Below are experts of layer 2 (counted from 0) of a mixture-of-experts language model. Rows are named router (the router's row for the expert), up (a neuron's input weights, with its number) and show model dimensions 0-191. Each number is 500 + 25 x the weight over its row's rms, rounded and kept within 0 to 999. Numbers have three digits each.
After each expert's rows: a language model's description of what the expert responds to. This comes from a sample of Wikipedia text that the model never trained on.

# expert 55
router:543483493520540516458516520515488495484490519527477494482497507485477526479476521450543511516495506509515503488503442456488499501522457496540494448486495528550510524451526522502473511499478506510454551518486456473501469517470500490496478533461457482487465489505485531537513530515499513484520544469443501499480501484515475484457498464543477492523456504527509499445493502500497497524481506468495484510526487466487562504465506517541515472502520484492496492495508534479531482539499521456508501508503492504494497468482504452559539497522477457509487530509515439517467497496505505516
up0:476524506492483530525480510542524508520502465546507491498495477502521496559446524543541494543477469488518443528502455480520515506477505511505496541521503504464503464493495450480474490481511494537472506483478503466494533476507469478463518489446547513475547521501504470510553487511532542540495512529511489518460519496475528459519465486491488492537517493488528497475557487498491468461496478497503506537520467525528494545495532460511510506510483518524480493494502472522500553478509494467477469492507513518516493527481512512492487461531474500476459490552486499516524531496465466494
up1:516479478490461512510496511498512523489485515504554499531514527522515436472516518521450503493537516495466455541546471500522516509512554487490540504513503506514510530473490531529481509471538519523491454511533478528500512527517502514515469486514431555496489505500514519476492478522477564500510513482476451505490505512504501519469486486502477494483534501465497470501467513534520450473490468470482484477504511512487555505516514536532527499482463496534522542496490483482511559475502480516493474521519504463480549485464542492494506517502519521480509533470509459528476459468479509527
What it handles: Capitalized title words

# expert 53
router:449494531518548527505475454499502512493513500488530464501540505517501491519530535483491500494480524479493466500527482522481522493471491537492540480538516463520463460495479486485519478550489493478500473500507543540493511516491494484498470468458489486504458506529489491494513489492530497445510439480544503482480522501479541501494501489499516477503488493521503501449457492505489492491480495504500523499508472537550485505477490519516488463448445490485511497486502518434449488492496409525478513475468509496509485506464530525478506500492502488538517530529505504492443506525504436508
up1:475516562535523497487483510535512554517537444479549485445529496502531499493483476521484508468501494507464525511495491482482515460475505467513533510510485472495475511509420460521453492520519487454499506481532447498495493519514515551471511467517542498499530511531497457462514497536521482493484520482505501529527511566507528505517497519507499509530493535448483520530523512513500543523495492497522525474508517514513478474455469462530456483546502479499487481508488479472510489494486454545495477509499481511528503536516515520481492480509506515512490486471510476474499494543482521473
up2:523505476535476477542514551481546492480474512512516487479511507486531501480524549491506507510514483436499503497486498500542505482452465486465552459509515451525451526477470556491522477536468464515486513497497471490484568518477471514481549500551511497514499516486456524499506522495521466515495505495502505472504473509496467483495513487462489468507472490472492489516459484505519530523527562484499510529537447539485495508512470473486512477507488491490528483457489501523532487495507495531513490489513488492444521545521511492500484497525452453467524496536496496508478529480528502496
What it handles: Year prefixes and dashes

# expert 13
router:536513536522509493497521518531528499474523534477473493494512530482507512484488515486474501514531513518506522509527442513487514514553509489484505491455516528501487490498510553531515467517542477519488494453465489529470511531507542489499469504453484483509486452487487499495480528497508450490502459534510474502521508466501488539464511481482465466507480470541509508466489504576469510515464444485494445502564466485472515527526522533496511477482508510540501529493525507502490499528508519479519490504540501536528501488490528520487500497480468486536531532511567505516468503547525480484
up1:495508534496484504503479534495528521563514489465502480518539519522522500465501498474482496511512478533489464476497514506505474517497468488517520528454502480496471477452521472496507493496525509544528487500519555505494502555548487498525471516457486475558459537487476516488506517503479528517544493541507515476458511496536528521535546533528533504536476525495523519523534460526496500470479499493528506496490484481496479494472538477470488509490510486480484536458492493508551512469532535526543503442475535488485484496499485492470505490486486509501501449491494532496532517462552502446
up2:495531521515485472481469503528493480476508532482555434497521486503487456509542569478465512496533483517507466485482506490479494507490493467492504471514484511482494508488504521510492529535552499472498470495504516519490532483521452501511550493483540496524488532506522513514495488491492459541495485422516481523461474503489496462497470520516495514511483496484480494510525517544484500504469484489431495534469496512508507466528511482520518507495525496493517514490507489506450499500472507523521435506516517493451517535535441490527474482511455515484459484496549486495474431490511519475
What it handles: Infobox field labels

# expert 42
router:499506539496525489478466482485465515489514514455514499482500525483503477528523507538486528455499491493501504552470494528462447489476534510505454519503496462488504492524492457503535456490521485526508488468494496500531486530510498484550485558507525510522517482505507485485488517499475491464460480541556487444526513453478508519469523522493488481453532499489495478457488524516493474501492521493502406492548481510482495517520493502478489513471477523502518534478488474559521530550520477505533513523503469519547508495522526513481472475489519519503482497496489537506457505529525469509
up0:473484485511512444512530476500486481496482495488518485510500454514525522482548502472496506519532504521451510518475499496486522524544466494520493492487536491524475554553491489539469557479496490494494513465517478501515520523506492512506491473485496499479476506523475514544464565489464521497499528524520495556504488509523465481529487531500487476496512499482534501501508497465490515489515427537479518525497461516505486468494508504520505506515428492479528520512466512495547501479488533539477496449481470494545533498466525506537459488488515533493443539517475499558523492499507501513
up1:488471503480510526511504529467488544525468504490456482509528484504483476482531519471460490437535486510491496561536485499532507491505545516519490546523486520483485521498494479485491483522498488478520479511494509538509493499499506476513518539465547506524533480506507491520496519502520469517516525479496487503505483472495518466504533511479498517478488531507467493509522541449491489505527441529523507469469459497470470528435515484476477447492555538484575515515448560492517511491549528480484527489513494535473494511481482533485463491494528521499502490478457486476513478507496507532
What it handles: Infobox line breaks

# expert 10
router:483476495507478502460492527496500476472560484490495459498491507469518481513586516505488549468520526498545516534467522523506503454508522523492474482503515501487479479537484484495533503478486546533516506522486481489507492527545541487504545462509549510513503515482498497511454489491518488483510535443550500482452501503492487542489539515535537507425507498502489448535497515466512520469495452504511484533502482523489499495493478468477489516482466466530465487455538453497495486531530470489533495510496499521518507524520501505479503504510469514498515530509547539503496513527500510493
up0:480503533518475492500483523497492505485528492521497472443497505534464487462479507518490542499506523528525539531521499468508460505463532506521490471497513517507505528516484464480493517520484453485528503502510513506492554513512515473508432521491498511494500455549506518478477488504476495448522454548494506486480501476525524470498535520500479474459487454492518493487498493503474516542545532506510532439514485476492501533477526498513465497538511531496506461414519482482502500522484458520506511465502502500465505528496513530534496468568530501516508461499506495484452547503503488519
up1:503490475474480474503480533476492495473483511482523546488490497520511513524533467529499520507499471527524495528495525438518504491504470471556506509543518498488543497516529483528491542506503454498491511495476484500456514526498505524518498484500460499515477494491497484469483469432499492475523499549470517550495488453520506499462481479516461499492472445519504476444529510487530461466502495506463511469494510507501494514529571506523511501488460504493504494475517472474539528542538533558476514497525478533485502463483550496508488468498483525484501538488536453511475486487477527528
What it handles: Space before numbers

# expert 25
router:521514466493491516478477488503483426518483450450497495507470521486465475500462512471502531464512529522461483503482511491493509457512532487501487487459476460526511497518460527512529491523469482466512494448503462496507492510506500529481485497505514500519488517513496497519470547513497459536526513464502507514537480514517504528495503521485459493533522478510500471506492498507474533499477494478563441516436489518502466508476485496489528495453510495516501504525532539532521536492501575474506452447500471511469510516490518506476514502435500489503521480479492501544531545498485480497
up0:509523493491509486537477456511528570461471474508479527489491498522470486517483532536520513494534523522501513553432439488542479489538465490525538512538528489519489468452503479469490474517498489539529521528538541518479517517507523553524507492496487462514512533436510487529495510478469492493509485490489480492465459456514530517467467486507492523523514525526486489537502533539504484519503487478458504529480514496507514499529513526485504537505539514510472507489480516500492461483514525502509479463484469499539508523483514506503470500499527532547482519486480530537490512465481536503
up1:496498529518493516462506493478504554475497535527486508529523510453490499472478493517489507493471473447526499484446482509466555454525503468498493469512467499514516523512520510472496477503494482510509506539491514536467548501502522512538501484503504498503477477470514502490499520528544509521488476523499500496502543520524538544466524533461502455480474540462425528485493504466512528535491503473496487520482509528522522554496490472450504536512507503533525536529518511480502480492482512537484476522499491500449531499528521473493479539502494559519498551468529467527529481523482490496
What it handles: Statistics, percentages, of

# expert 22
router:497479519473460543507522510485517529531493472487486474516495477484528475514502453463467518491510517529532491551461550507514516461505497516454512478431485535499486503483495493500494464483510531506509484524459509520471498494462514508490499519475521506493513505512474494506517487497512495528523495440482518501473484481505455437526511533469449500471546477449534494509503499501481493502491458529472499520445482538484483481526475476460486499434493543515487454502510502537488499445489473484477518508480532452487497509475486500484494487478497530513545469476486531521534511518501466513
up0:523470471532521506478503500489479495519500508528445473488477477515520474533508491463452539518529467515464490526478503509505532530456493465514465490509501517495536530478517532519545491475498466506491491450471513514466504480435495490447472528530520484517489483527504500520516496480509537534523512502515501480523538469481507491514479465507468515488468506532488475462457506515450522517500485533535535501518449471491533515516517487495491527457461512506475462508490502468499512491460493537530477499508559474543487515524512529445467494467520511500538512482517448504502493517462494496
up1:514484485462543450490512436500519546531504497530493481487475483520491520526483476487515512403521532507486554504525522512487509465519496467575497536499462482554461509481484528466485514460500534475458527554490522507445465509495475511480471515487485503500503517476510484489484458515488502539528518500503494474506472488489491498491504487474522527508543478519453485484510520545502532492494509487498497435514511489491490509498464518519535532501493506483507521468505513459481496480526509517515466532510486479478527526444487485478533503506483494477500496532488486474511483518500469519
What it handles: Blank table cells

# expert 54
router:513507516516552463535509492512515525484480529519507494533515494465475475514510464500460475522449559477541526530489544513514482507525494534521529484486499507505509451517487473497526547500524494470533500520503471526473515502549489525491493497496486510562530460534502492481431474504503502553491467482504480490558532456502501473486514544462504479502488475465480509476540483514500521479512528518524518507522502509451474540487517511511517507522486482571475514458529495486533507508500543513489532479519537519522498508460506488520487462502519488484503481490478487486531461493469499479
up5:480517533506479496520487514467467484526471538496516508486495536525491475495532517518477541470509454512478511511539513500513550503459452495498498474492495508503484487444505513468498542487458518519522502473490522512484460475467486479520548526513521537542529515503487504473517504558486503505444508476524509479529513503499536490528515529482495484542519530499490453471506529488476523492495467467526526508514491511489491499476520468527527519551520475510508527512536477466487487508478509519493515522520471492539478500493472545513443511473454476473482510484510504495513466479481399490
up6:473551494534497514525498482485570471529483519505455532502493466522493496486510483454468510522483497542451483477486497501494456499464491479502476513484513567528489503509483491506481513523481521515517466530472506503484523511513498515532496500484535531441525478465518563451500499486568503463496489491492487534497490508493466500489495522496496511514537531502478497531502516493501466484549492492489542485494511469517513487484490540529502473469517472472493511463491469482482457527531516517530529491499519454469507485515489518493502496496539478484526508519467560496517508445534483437
What it handles: Name-final syllables

# expert 35
router:524509457504494421491454518485506507570479483533489511531495522507484490514522473493483528471484462515523537533473547496529521508521491520491509518546532483482461481551504438491525528466530474476508527527458503475515506500515546524529528454495534535523468486485521462497512464471482528495522562535506526519472513490517512485488499510527513536483501490463452513488480468492519513498504515512500506503510537514502448533538490470523554487493481487517507509514521493517498497531506498494469490484518501477502465469457513484495495478519510537518475483502470501490447493479467512519
up1:540478482508534542510524514461490486513519530481510510456494496461558511540526542513506570486525453463475483476520512477526525540542483496512520494528526467509510495551505540488503476494463470513461473522479449483501500503458521562482476492545535490526490509502484474491515509471483503456523545499476466500482507506505519472504489515474498505472550482480513495495511467475496542526485521494532507474498511494480484519488518506495530492529510529516526473494481507507492485482479506522479553529490479493502536500505511453444456510501495549493495560492499461486528499485522519493
up2:559492528500490499528514516465473472493481497511441440516535479443535522510504510480515463496492506487533516520477504523532463508511481529502537471477452458491527484550478471482484519468527489480511445474528505483479482480535539498495482497489489539518510520496493478462519500532466507469485464505493542451461491526496526496550513541483474529559519531506471485471507517483488467481472490513473471501502491482546449517501488501498503525515497488512501523495452506507480508541456467554505520478505491489464487517452516492491522508513516512505536533495489529490513528481502506501
What it handles: Single letters in names

# expert 44
router:511463444497478470529456512433486536518516472482492483522477515500530445497520499520516528479484487498504521510463572482557492500483522477529498523538515511428536488495508481547523536497518498502528526524472496489538513486475515507511508477548550544524498503476452457518541489493508523517515555524522492531483478449500497502531521507486521499515529468499468513482515484483504511515520506518493513485513497516521489526480488493497498464487506495484468497489548484553522524538525516487484458478450512487505478540466506511519510502518513547517507499506490544495483480525509479501
up1:489477483531532470515512513513503548488490472493487525508468502486488492545468507525502494512499523539509509503474507506460498493498519531484482441491515536491509532493503504466481499477512509477536488504540495516540500563479491471476501514535481543530544525499501517468536532503445535474519502485499508511517483496476447473525490493481488497477489476473485539555516472492477453516520536492464511493512517506497454533479477502484510536538479491513494443452497514493478493492484459522535492487459540507457487528508495493512535531463527463469483481569496531498498523542464532512
up2:504474503482533554526519532488475464497522451512495500481480492501473465443461501473539498519456506482478512543484492511476492490478494514489508513481496486482473489512466508466493500500528504536510536517514474520486453504523458531470539512507512486496503498539505526521494475491498508533525520492509514536495465493477512508507497481491520476530503477517471517469542540472481496453549435469471511509521573487495509496464476569529498494510502516508546481501500514518566500543482489508468493493532494450510465480553487496531544504498533506494511505528526481508490503535514472463
What it handles: Single capital initials

# expert 23
router:475533518525505486509481496501490471506537514492495479505488484473471517519478498489467522531470521532497522541496536528484515485473512543521497470486505453440490467526514476486491466480493498514493498489508453515505499536517455499455460493495517488560487476511531490494471525507530467496489527471526455461509522486478561506507522474507505461496492497476512482490494516531468513465458510489484460500471489523453491500461502515471512493491482459502503490442569505518502509493516506477502487483507472514492484430422559487509476472492488480547521472503501471468534523510508502507
up0:533495521500503539490486503546501533463562484544496466495525477496501501529481482497492485469540509481499498464512504563487496523500472506481535509529521502495494539442549501499505520522513475533487484530565476504430531528493467493517492486526481526481460512584500481514489498495470513483496548504478502512502518478479488496491537470518512506534470491510512490468513505500548494506508470509521533518530470513445549537528493489489466473534530492523490499494487501512464493547499486495518513516487501522494553521524576483484490546483498502471509500504494482497497493505513531490
up1:469505486499492531486490498492529470540495461473449474480489524441509527511496516506491498465485461477491463528485492484491494517522536468531485482491490533494494498475453530481498514496470550483476492502458534550492518474545503463538498526552501470500535491528493536528448546542497480486503493481456470508505503488482514529501504483496527484492544469485494538486489508541519489540464516500496465507506466539512513504496434516521462532467514493530489516518516497540516526472470488472520476480486475497508550536469499498515483509467519481511488566493514536488508509515531467506
What it handles: Number digit groups

# expert 29
router:476488498542508479503504496478499562509486485477476507510522491522538522467550497514512531473484455489539501477472498503454505472534498542499507487494522552499513488527488537482540487458511515475506519496529528537538500502496501528467476454531482509483505501527517523472520448506492500509506570535506455447513482511495515468517530487489513513495504500459481507562518507479479505486511544488481458464489480505497478468517459504531543508484459530486547458443488493504492520482524507506483488535505505537502492457477500495490468506506493495487489487482489509538519492471543567517
up0:486514514480521500470487440486449503535490472550514514508537513483501506476503505503525479487502499537506545508490518502499466479526498501492514507474475452529511530490499540531483548499535457506478503484506511536505461484525490488512487529502445518515491592536464489487513476541510470529499484438472467499492511510506524469499523505459473513489505474475472513475511482463495517510490500522515508494464472539517497505462502480471512443508531443522507477499564528487490519485506523493504532507515499526467510498533489519487475477525476519498515491481491538543454553495495513529
up1:467506490484481493560492533513532495500492477498431475503527521444480493489490532487532492452519468514505526493529495494528505540500547542481489508530528546442514507473513472506487499480486441480544515516482496482517508491476555494474486527474464506535530485512504512517532484507500548532508522503510494552460483499487492496504474510450498520550518499511501502546524534519495438498448522507518491497490514535520484469488502507495475496540494518545538525519521518481525513470486523502470497513507511483483528444498504487530465525504520497478482477466489493485512545535480485488
What it handles: Commas

# expert 20
router:539519519556507522471492441530512522495459486495516521506533484480499519504535469457528507483517556507526507503517519540539483504529496465481485525473452515505499473502482479522492479518458532546498519506523488492522482530510503478472510479484510457530497520517493517548466464500507483504477513502475496515492443512470527465549476547493473486473485527508505476516496513533508476496488453475490495508454449523489459446483465496472558526500466479541502427489485533520512525548498533506473496513494512520509499496500521485502504480462487508535521505539472503510505496514516505489
up0:473497505487497489517527500485527511489493504463488515491489516522470501487498462487528469537527513440455451465502463504544477461532493504460470473487498555460473533457471498478486469499528511519548492499464481485523509486546519517538513493500516473522512506520496511497498494526442507534503512492513499516489507524513522503505509493498471494487525516542474491521493486520513432464531525498496498517508462528536487442526503460497467452518534521496508487525499501471504496533542458487540489529560526493444476491516535477481490530516505470511511499522500534560492488526478506498
up1:509492495491470514519508498477465555516487529457524505505523533524511529511473505480503471509508486504538500516504469505433528517516518507485510488504533521500520468503504470511508451499427526508500491533499482473478464468519515516475479469491480481483514482518485482464456519483511512513485507535506464530480492491519490508457415503474476520550465507487505493513493521496529480514483523484474443506556484481529462529486581469493479500502528521508520472512508497492538474484555497519491480479511441526494506442535477504466501492482515485504514453502488483490490492478513529497
What it handles: Months and date numbers

# expert 63
router:516542497484506489486527514489509539456530526485463485486488481491476529505483429467472496492458526506529513507497451478517527499502484472487489496515503491466499455467560491516497511462533541516486519525517492504492498477539481494498494514450464465503528469555547506465525500490458455507492480504492492466473479489495494475495503494557501483523440481498489509468516538488508484505468526498514512509495500517498491494531528463504510488512513506517501504450503557477517499508515542501533541504527497487532460439490543469521548508494497493486476518468504478494507489481557456468
up0:508481485512503497480466467506486471486502514481505473517504495499510478507516535476494536478531496462465471481518516488461526512483499496500468522516519499500512499487549465483492500496473531511469494511517472519476516462472467465499507473503467480479512530530515471509502520523446473517465483502482520488484480556479507465538496522533464466549494515505556501517483503510458533519538520524556473513524487517516518520531526474535500516519542493501515494416505505476511448498542395502474505493525502493486494479505549556476513497502490488503487497511493513508500545495518509463
up1:518497517508487524494517535513468518497444478525480451506482502527512477510538494494528509521499500508510514493469520468502496519464501472520526490523458519521517525480496521547525488489484489508517503529500503556499521483516459493537501500499480552502485512486462466485537437505464472520459525509544525535454480482526460519512484503534504472522502477510498495522513501470481479472518544511490437493496479513481485485498473502510507467491509527529470490503493492492516522509534483529527509515492504452443456480513520504526557475424463475541528504487481475491536480514512561469
What it handles: Mid-name syllables

# expert 38
router:505524492548513489478497524505528509483495502527507484474514505495443482526516491508495536491510568531497464447492538511529508504470478517480501488481485540494506441518504454483509458484517481422502553469491485523481460513493505477483456457509497545547501484491476504493462489522502492518495514515504484495552470438487524471479510505534456481513489487522493491521491517489512488499479454500519517509459463485486516447517509458519498507483497526515501515523521512499524550466501523456495480464480512528563487465466510471509488479452475514515504495498492512493495454489508476490
up0:540505527519496540490480505478518463508521494487522479481514517471530533512524501491503489507530476491505466514483473462548501516454496505463452494520524497499447477500441482479468480496540502494499503457466503499496490469510533478511520471519505527521523523497486531505520476464469476535511461524497503540539461506472494465520553483495496519517483426531528495490522504481480545541522524459475514511493476508489495529491540465474487438501558489496457523523486498551461522479485474492501487523532513466494455498473468509520521523481522529505503480489503519505484465503496464494
up1:510526517500521508525538505543477452472468474479486482518441461482507539488533475554529488483497468480503539537439497491506523490511466535447479489510477520464486509506482483504498541478533519499481503480514513482535486510484491470526506520487511545508465488515486491528498496487546486532535475532451490492557517490486526492482493490450534506523507494520526516474530502475473507549488457505501556489502449500465502544489545499487491511517501508491501474485486461492472480496499524487504506527504531527487484518481528508466499527506487492528511539458507475479456490556513529529
What it handles: Closing parentheses and brackets

# expert 8
router:513548530540532477503488469501478521539479525540533475503532510498482499490495474492513537464501495493559514480482531508494484483493492513472458467502469525486507475526492476492484525496498503491502537549494474477558466492551545502476520474464516508499503501540511494497498461484492505502483532448483483520481494487503506483520514480481457506505513495500497457504540500557516498484462484501556504482471473513490475428497471457484524522475517521514492468512492491544555501503523503493463465484485523500497487453480516487482539522503472510532441518558488533523481535511506480483
up1:471461510531473506506503525493531504496548463500482484516469470468505496517517455488480510498488498495493531530497546444531478482498478457534530463503461515541535489480529501514488494464502494532486524475477485479548542478504505507503523492502534496504473521538547473473527526452577518484481508498547493494525485515454487507549479517491492507478483517498534506511481447518464528516460500485474509463527486524516530484506482517484427453498499488520514500479497514528518521537555506526503512497487515495493512537488468459497505507490534504510522470493509489515474458534494527475
up2:519493493515497509474501506520442486493516491453508485492525484522472516446507558527481524511508495448532517479518476457516551516486484480516486496497482483525475508476513505547468515539531439470485519513476519520513492490492477460524529521519494451544522528488503477510516519526531443490511507503510468519482490495487514519510492525487497472509527521518541519516441491554479496462519484486473557527510490473503507503531503507481520456502515541495524495548468495472517492551482437489521514502516531526503503475504499471508482487458475502535518505524552513460514518469481476485
What it handles: Numbers after spaces

# expert 50
router:537495523534498481484526488516487517455469521517453475498484555482494476467488521485541467530477519518541534528502463481533505520462524493551491495509502526506522495443536483517488514499502548512477550524494490486485549481513481468537472528497462507495526503490490495556505496484511502522458486512489483485474492502510463497473516474530489510551525459508473505473507486485512525503481529501454503505534427481527533500481557451517490447489509513443521484499515490467511525526497511526501463524516511498496486518476502505539535487512488524525470523517508457508491463486515525504
up0:577508528490524510458459453464496494497492460491489510508466472495459467504503487499506535524467502512477497464478548526503501501489491526523455510492502522485523525498526512502503487494526513510479494523468469429498517500506493482498509477463502465524529534510496500461554522490464462537532485469466487495530489492434524487474514532486484511450510503551504507514487546504521487518479513478533483482482551470481496518474538517477480494473493523520487489508493526491539482543480514442462526456501502488482480503486493513502516492447491513504520524442495502492547482511508523508
up1:476513504504534486511497538520485502559488468505536473487477503479526535527509506493514520520504490486474510543512508463511536491509497539538513468503497481486509526503548512524529501485523543524502463487483488486524496503539531533490476482496500522493509517483471518462524488453535477507518539508519502510508499469490497533509508519510497538501478553545473528502512482545503514504495502507465481502489489462540513501476528518511510482537503547508497549471453443505542472462516504514469477474506503527504494532497526563499526543520537472467441476510494485489478440465552540499
What it handles: Surname-opening syllables

# expert 58
router:528480476499515529482521512501465551541516478490492491521501533497517482516531487472472491438539485527523496511477521518462522509498511522506486474519510483496467488486489508509512497468531465495536557481494521502503545516509474505499470476511537504501504493521533464484484471488549482515493534521525460461538482508528521497516503518506469494490524472488498474554533514502476508481436523505515507515523530491488510464476472552483504517445462470509496494452519499504489492494512499511504482459484517535505490510464514523467469468479475491530558491425497518513536529440500539471
up1:524505461466517459497506500531506508491519505520504509484490519477481494486508467489511526495499497511523544493449487489514534477465486532474492466500498473524516539506472509520506524490439510487484486475521484504535484481503506531459490509474489517509411443508531525482502518558530530460501497494482504516491476488527542540466500486511513477499501497541497494483435473499502510511510511516514527470487519499509540466523530509458518535504528534505482532486512510522498501486460439501511519528553463474491504530527526492472478497547497475510513471525499461485509497417493535487
up2:475525493502509502502472493472493510541486511539502502485496526481532523514489491533476530545505473498516506484446534565491460480519533484510500554532546504524559441549542439519497479501483513506521481514495497463544490505423471477520512497471494537473490501499527489507548510513500510497492498492511499506539511529515544539531489492501518481464512466486500483459487464499518492496530484472529478525508530501495496472482477512489507504489438490527517535481499477516499525493462493539526488537506485511475529502499476494496518447479504492517462516498510495525526500553483518457
What it handles: Commas and conjunctions

# expert 49
router:502502486490480483509484461519475477466465500521521500482440436524481467516517467503525467520484477482482479521494495526529524457485537461488521493526501494474469470502488498507481502481492534489560514558464535485474483517492506506537539486496494564534481484545509469490483476484470534511516471543527502476477503511502500483520481535506484508490458471541488539515539507504490477517533510551501522527512503555495498519531520509517513500464532466517510522510513473471508510536530526517504514506500494539515463509482508513517529450498433504486497523493536487543466497468482532513
up5:513451539519487487495472475544458505511449467497468517533562518510547437524512483459501533471512484469482495484488513513488530480518496457490482522463536527503503454472479507456519520515519520498456521479484534494468530474484497503504548509496534486491488527488485514490504500521493452493472492491496500487480491499537478491515487525503514481524485497481485408473520517477499467523480484462481510531535512499548519516525529479535517515488495493520505505543469513462477520519510461488471493454508518462478511452461520474504505510474471514454513543509504508489496480483513482503
up6:494449494519467522463510498496540507490476508469522547503513532480465488499512509539474515484509499513465490456505521515472511479549516502503503456480517515533529438452493519483552516495462494486508503495485516512492472489554480492518522509484557546500485552494515501513502504515499529523499538520481466514504495509512493537527525458508531486490475478502494497486512461538516523521453462532497517504541527448546531520489545518530495531487500499507546505468514504505461517485490519475475493504526483440529512513485452498500514471496518525533498493503519462558475545480514514504
What it handles: Short mid-word syllables

# expert 28
router:482511495522520497487521539499485481536520523500512505511465518462483505519513506478504517480543518489485497462515518476505483500501486486470480482518484482492467499498490475493489501459458433531486490470531489487485473492450503497494467441461526488520498476501531447548489547460492459516482456540534527447502538507469532483525525549531471487507545486489485507506491486519507509492477524514542491513480523482512498495455509480473520520518487514485558474496521463536490514502517509501494443491424526497527499540480499515482541463517473515480556482480474516501519505485466492508
up1:477487482494491529441470504500505449477510481532511488489491503498469528495496540516460529511491477531529476527467513532463465520491465501486486510530494501530468537519497490496555522459502531476486499469484502506525489563488474514460498517486531514467472536518497523542489512526505514518489518532513477501460538536499531510486459530521493533495466537496472467494495526522462524475499517463495515506519499471483505510509496570525529478451515453482508507441483498482525499492490547510476487482528481479506508496497509536456508521508524535534441506492492505483530520439511508509
up2:514500484531513505495507525482518501496487524559495478527505480506550453470471571515521468489524506486478479505478492549487495495529525509528503480475473538503500474537505512523490462442475520520543492485500531482509502489503501487510514487492478462535472496470548543466492500458540465483483480487498526485449504515518518507466518513493547476518526488515484512498478496479479519505531548508502510499494498462528475539499499446514484433492529498466522475472484445492500478485505494526520524516528484497513485551540477496497525517541463510442473502515470531532506482484474476487
What it handles: Clause connectors, year digits

# expert 12
router:503492504540487486540489514495475533498491505514493457519507481500513517513502526518501545515507510498492473493506497482515489530498486545491476468526526468460527442466484466514521464517497484492498522499510505520514536533531515511529494512525496537526486461520521474527490500480523496488476488511546524546493521462513447517480495526478484529483540516503478518469500494519508503485497445469513523480511454493462468512523488499490523513503446515494488506494524512548494564515537414477482476506509496487522448521497557480480464473480477535543507452535496537540479510513478462510
up1:492491464535495461514519465508509512475449446454500514498465482538511506466522484503509479549465497507538506528475505484499475532525528484510495479471446486481506537485492486542555507488504494524516514525458491498482461488477453514486538526523503488514499506475512461462512491496525526503496503468465473475515519454542493523468512530510520479509500465496482561505479506518505493524546497539512557501521471475487473468553545515481470453483486486483466472480511507491523536526502499486557509535499488505491541486486467468503484531492491524524524541507472471511491484483503487509
up2:522505527544502454500522517502464520465520525482501552466502487497476510526491489462470520526468474484500524474506469533495488487506494504533494516462527530510489476540478468518495526545477519515489551507469476528525527491505526488489543535494492543405513496516507450490469481488512484508531460491483493506512491462485484496517488450501506543500501527508493526455546495501505497524496491482453501511506500507512504483484469531548504494535493487480551511497500459492481461506554506464512482475491469480475496524519478503504504499497455526463500424532504518462546494499508496512
What it handles: Infobox and list separators

# expert 57
router:499541431493500528505509519522455491477522531521548522485503468536475532488448497527485470546507522511510483477519461496483504539509511475514491487451495469499460478539519512497453502514482476472477481502523485489471535515515442516494474510493517473498493475519543525478461529501522475510483515482513530493505486500504490510485477488517492479479484468541534517471528500526511477479519521523516536503523475481478485528490484554484564551546507508509460507504482489495445536505516554472489512505512505541522518456512542486472485488472484449518505530490504487498532515472495510535
up0:451521472493496494510517518481499426525515482527499493517524496511492499532485526526477479513475517523495473511459453464520463533465451529499511484494542513469505474501477511500527484487493514454514493480459513466524476462486514492521509460437498518513503502481496488479518497501528467521466504582465490481476495536551541497497475502464471464477525546472507492501481509478513531502446530508535483486483486536513458485470515524491488549537502528543537519532495497495467504494491508485520504490478498525516505512527543533457479509492533533502530506523496499472501484529526498514
up1:513499471472451494475565564480498486503524493491525465459482471496504504530513540502508550457459505484445522504519527498495488520508494534492466507495540494498506545507487503497505519482463504548503502464498477539487493482475477472500490523518508525490513500547461509491485499557534515500480518484546484490516536483509494521508464526491505497476504440524527462491494497468498485485450505518483507493527479510493466511525499541482517518528532498503538510477498522497493481467472536478484460492495489464518490548481526517456516519502515526549484532488511546473487460533495478564
What it handles: Derivational word endings

# expert 5
router:510523480550443513502491500500457447495520488488501483535503539527505475481505500481497492508507530487500512492512486505455457541488455477474474490484554517470484534508495520498503472486518458474508470512474474555490506543534441491491495458522466487490523490513524469527469481514500489475490494481508484455503527479505504514528559507522500466491507448517473483503509497528457517480473495459518474468511450511438518513482484518523509537500526497533532479549469461504549502496526485499509507476498513502507510505464530504457548481463548496505514472500473461523503499489495515516
up1:520484489538462518518495522515506470505523498467479472480465482511498457481471486495518544489509492485546521511514514500518444498495474459485523538525528504484479530523480523502461475522500463459500468464569527499489497487469522500495494473530503451484514498483509486482504536438487492488531511508437525479478531524504483477487491501506527509493511519506491511485500539483449538531470544471517543470506520491486520573501555494480471490484533509483558496498512516510526465487521518473496510473457527479478495510488483516499510547504502528516545465500472461516503472528508499492
up2:499489479511534485515514496473520505478456516481535513484469498521474485471468459459504500472503502452500494496483495529492501473488463512509519490543525483477505462483515522482541468517494519500502496490508498520458485479510491478542488493527514471463536500508510484542483501491503509482519498469518501431518533474490487466480472516452475513485516446535473503542460449517481482491510513528516517448457482526532530506489518520509453476480449497473465544526520499510526506440542514496523518547451472512527518493497443510507491507470509472479465526490534537494510535513483484506
What it handles: Finite auxiliary verbs